{"n_layer": 10, "d_model": 224, "n_experts": 128, "experts_per_token": 6, "d_expert": 64, "d_shared_expert": 0, "activation": "squared_relu", "moe_layers": [1, 3, 5, 7, 9], "router_score": "sigmoid", "normalize_top_k": true, "routed_scale": 2.45, "balance_loss": 0.00383, "balance_bias": false, "init_std_router": 0.0358, "lr_router": 0.000472, "vocab_size": 16384, "norm": "rmsnorm", "norm_eps": 1e-06, "tie_embeddings": true, "optimizer": "muon_hyperball", "lr": 0.00859, "beta1": 0.95, "batch_tokens": [32768, 65536], "seq_len": 512, "train_tokens": 363900000, "steps": 8002, "dataset": "wikipedia_en"}
Below are experts of layer 7 (counted from 0) of a mixture-of-experts language model. Rows are named router (the router's row for the expert), up (a neuron's input weights, with its number) and show model dimensions 0-223. Each number is 128 + 32 x the weight over its row's rms, rounded and kept within 0 to 255. Numbers have three digits each.
After each expert's rows: "mostly gets" lists some tokens that are sent to it at least half of the time. This comes from a sample of Wikipedia text that the model never trained on.

# expert 121
router:132076094115120116206109084092168052038195133165154122135134124090105091035170121113108178130142143163130136121128085120119148157170089145149114132125108127153129129130153158094134168097078101097087119116141121114132180110143142144148093144169092086115130111139118084170140080145140097127113154121076169091161117152164153122132133140158154148104199088118138120137082144164140187191128161121098129180150180122145169133046095127139110177159072110129101090167152098148149119154156076127147161104127118111130111111163057145116127086145097052127126119153091126137085078172083136142139090137153085140149126176109143194153161081119149055172096153104172102104151152098152064125063
up0:192107097096092128142090186133061085116169110166118164116138135134083133186142151143123129147098130162153153096137133080141176097103171105127064101164171084143080201114120156059150136125102167214094138099132122200142173117151128102126137163145181092130061097133109143124160148133165157080139094095087114112121151124162092078219174135117122180111156151086194166126103156119115116104120107131072127154142146074175132162115129090070111148110144135163085160120087137148113176156163104113107129096152128080173119157120151070093117166149134098143149128156127152113091106120102129133129130152143160179199134111079147071111096087103091124194122076105145144086116169098138153100187
mostly gets: " Alex", " Kath", " Krist", " Eric", " Fred", " Matt"

# expert 112
router:207079083120113154193163130044142104118162160142117119170154155051069135055132120131118154086124179166120159176170107135093126091118068127153200136110096161161148138150101170113102124136094100106075118134168152062140201128140146130154092131126126090133153089097151100164143068151137129171150213121180132169172158085154186147102103118134138200169092145168082139080126134111133139159113138116083062130066121101122125124113117083086156135157126131155129101102156176158160153181159089177160096144126150132122184132161125107130124128109109160153112118150075106165120135166104121083150095152185197143132143123138152185137186112106130083119108157136134133121165149118111151088112
up0:157079172201071098126159135097173090124124140120127091119156104094113097122098094178154122067141148107156064126139148179164149132170130128109128132112062109078118110225126144153122180115159139105129191162119116071118186137142132111096122109161085157044199131065105142147171104182048121148145096172149123104093102105091061114114131127119110108103121090178120180101068151169118154163142142107082093130118121146132169127120124142127156154154100108153115136145138106149100131163093132117162180169093163111177111062119193072187137075117128129140085096144141116133127159107106097114155145155162146121212192134139082164132152156094131144111125108173151150115168142128132180167106
mostly gets: " £", " 17", " €", " 18", " 29", " 20"

# expert 113
router:118070124142108114175203097087115093090111121129135154138168138137099137129101094139138166154140177185093123102126143081128148222104127142158159110075085153121163134146163149130134128136133100084101166162138110152140208096140142099131143126144135136149075095141113074147154136179159145104165151128108111077148136143151185085095117056170108191106155127177121141129000125104108120090128148099095104120085152106105137164132109129097152110142142116129145125115181158186136189148099118139177126161117106095120148124176153150102062125174045091121098061104121113107145121146140121079163083149134139141157183169105132116102159099112128044136096188094119116170155179148099122174120
up0:121120091145137112094182158117162094100119165116110119152147178134105131146139044114127040168185178113113151082204143129167184146096161141109165087095165116141112129081130153142143105130164144106125157154160074165131184062079161113170112068128153068125082067112138099110132119096127128125103165165166105142136144122178093110151111154120087118159125087105140091126128148156134078148102188134122093148101176120102121108103098149127118061132112135123155159095100140203129156096093111171115159132124213103182091129138151135179154081107071195171119135144083127207156095146159199094118121139112159180149122111107106123140122055117155144137066097147126141099093109152112074117126
mostly gets: " Kh", " Hels", " Š", " Sz", " Kar", " Gh"

# expert 59
router:134099131113122075156104081117183080054171156175184118172152154116120108085155126118088173092103165177073145097082075111127125173136052157158142126079071131147141105136172170101127155144103098023131141142106100129149188118147171163163119170125100111095085098170136078139129118169142106086130158144091125064148121130184141101144155112191110126095146092125131122137071139149149124164085147105092164169121186140105162130059080105120102174126098140129134067121142099169137128133138116136146102118130133125161089119181093126126138084174100047114091065175093101135054106161122117146138108115144093121109159144113123165115142101135167065183109145078157125129165140080124105151093
up0:112094085111122067161162094114105100107156144126091072112089136182100158102180113067181139138114173136158108105095082102124084080152177170111066089118107136150141127107182167140156132115156116108096117144202163130148144134095058180081100170116104205110081109121090174184195116201134130131121101138134113093100165102108080111105146105125161130106062122108084109074104129197148148166092052151112177141117139106147099137110128150086145169125115126087054173077128132124078109142104101146112178146123131138169161139196130151127123164112135117126093144129139112096139120085130182143147129133123134164099224098156116156113104119100103086131088186103147090144145157120136144186143
mostly gets: " Nik", " BL", " Alex", " ARG", " CHN", " JPN"

# expert 104
router:161060136141143129133159122110132076061134161187169140163159133081090137099160173114148170132134165123111157176107124087152157131136116156149157124105086160186157120161138115165150123113066061112067195100126148144152216101143138107130145159153105124149086103162129047139152111154125136138179140107166158159168099136137152107090151101146154125110114104149118157126079100077147084160070123102076103136149136131094150058115099084108153152159101157124136092089134153122123168141209075119118106114178122131081186196186137137080119131115118139136160116107097097127141163159105168112147171106131138103099123148120127155153194114115161023130056151146133154160191132114136121066081
up0:211084110110167136137172115041132106117127095168110114148121179105162081138133126140211157151109126151112051064140099123122119104135131146173131185138130119145159137071060119148094141091135113121119142082121181145124125114114120117179150142176145164146140109122130127125135117178080128106169166108206111154185168081108140130148124078110197129159084150138106166142159096147149112142099107146106170098130158116143156112132134097096081172122109077124147171088099105098095084228146138121105074091102140159160141139154162130062107101160146155043152119105136171109096123150118087145094135104084210107153159154194102155157094178113099139105146135157113081088141096178130145089135
mostly gets: " −", " £", "′", "_{", " $", "^{("

# expert 52
router:157099123160145128201128091097189063092153174070141135126096141103045128102094169118142164114149131133116191119137146124069158147126136153153126082130139138136161153109175123162139104167114099082149221096154152109116218158148175123151116136160174126123108141109121073192123165184140146086168140165123124105097114140155141114101113111166121149138186090129111109138123148089137097128156154110151099123081095102118123132127060054114098113138136147190156095156156140193152135162196109102138132165195093117100141149211131186096087088178100085124147135103127115131113118125169131052168106149129174123160157181134168122144139077101111063151136130110149152161159146167100151084145
up0:082084147065134119168129100102065106084158142102134156128121110117045158138129146153092113096139161135140159127105141117146155147115159076134069100178149141151127114143152128152086152141114142124146154137152156122129139181194161043062113107124133093099164080063143122150143110159076182144106062050076108111115162084161137180163109169158132166113102103140111120098114080159148078133115167161132107124128089099201054151134092160126187142137060143069108117106103143155112111136150140107141191134120162076145110098183122085154100076123123166115064125181110146122113093117142136085150134055137118166131101183178139096139163157095153133133156099114108091067139099089127179130144
mostly gets: " was", " lived", " United", " Coliseum", " being", "western"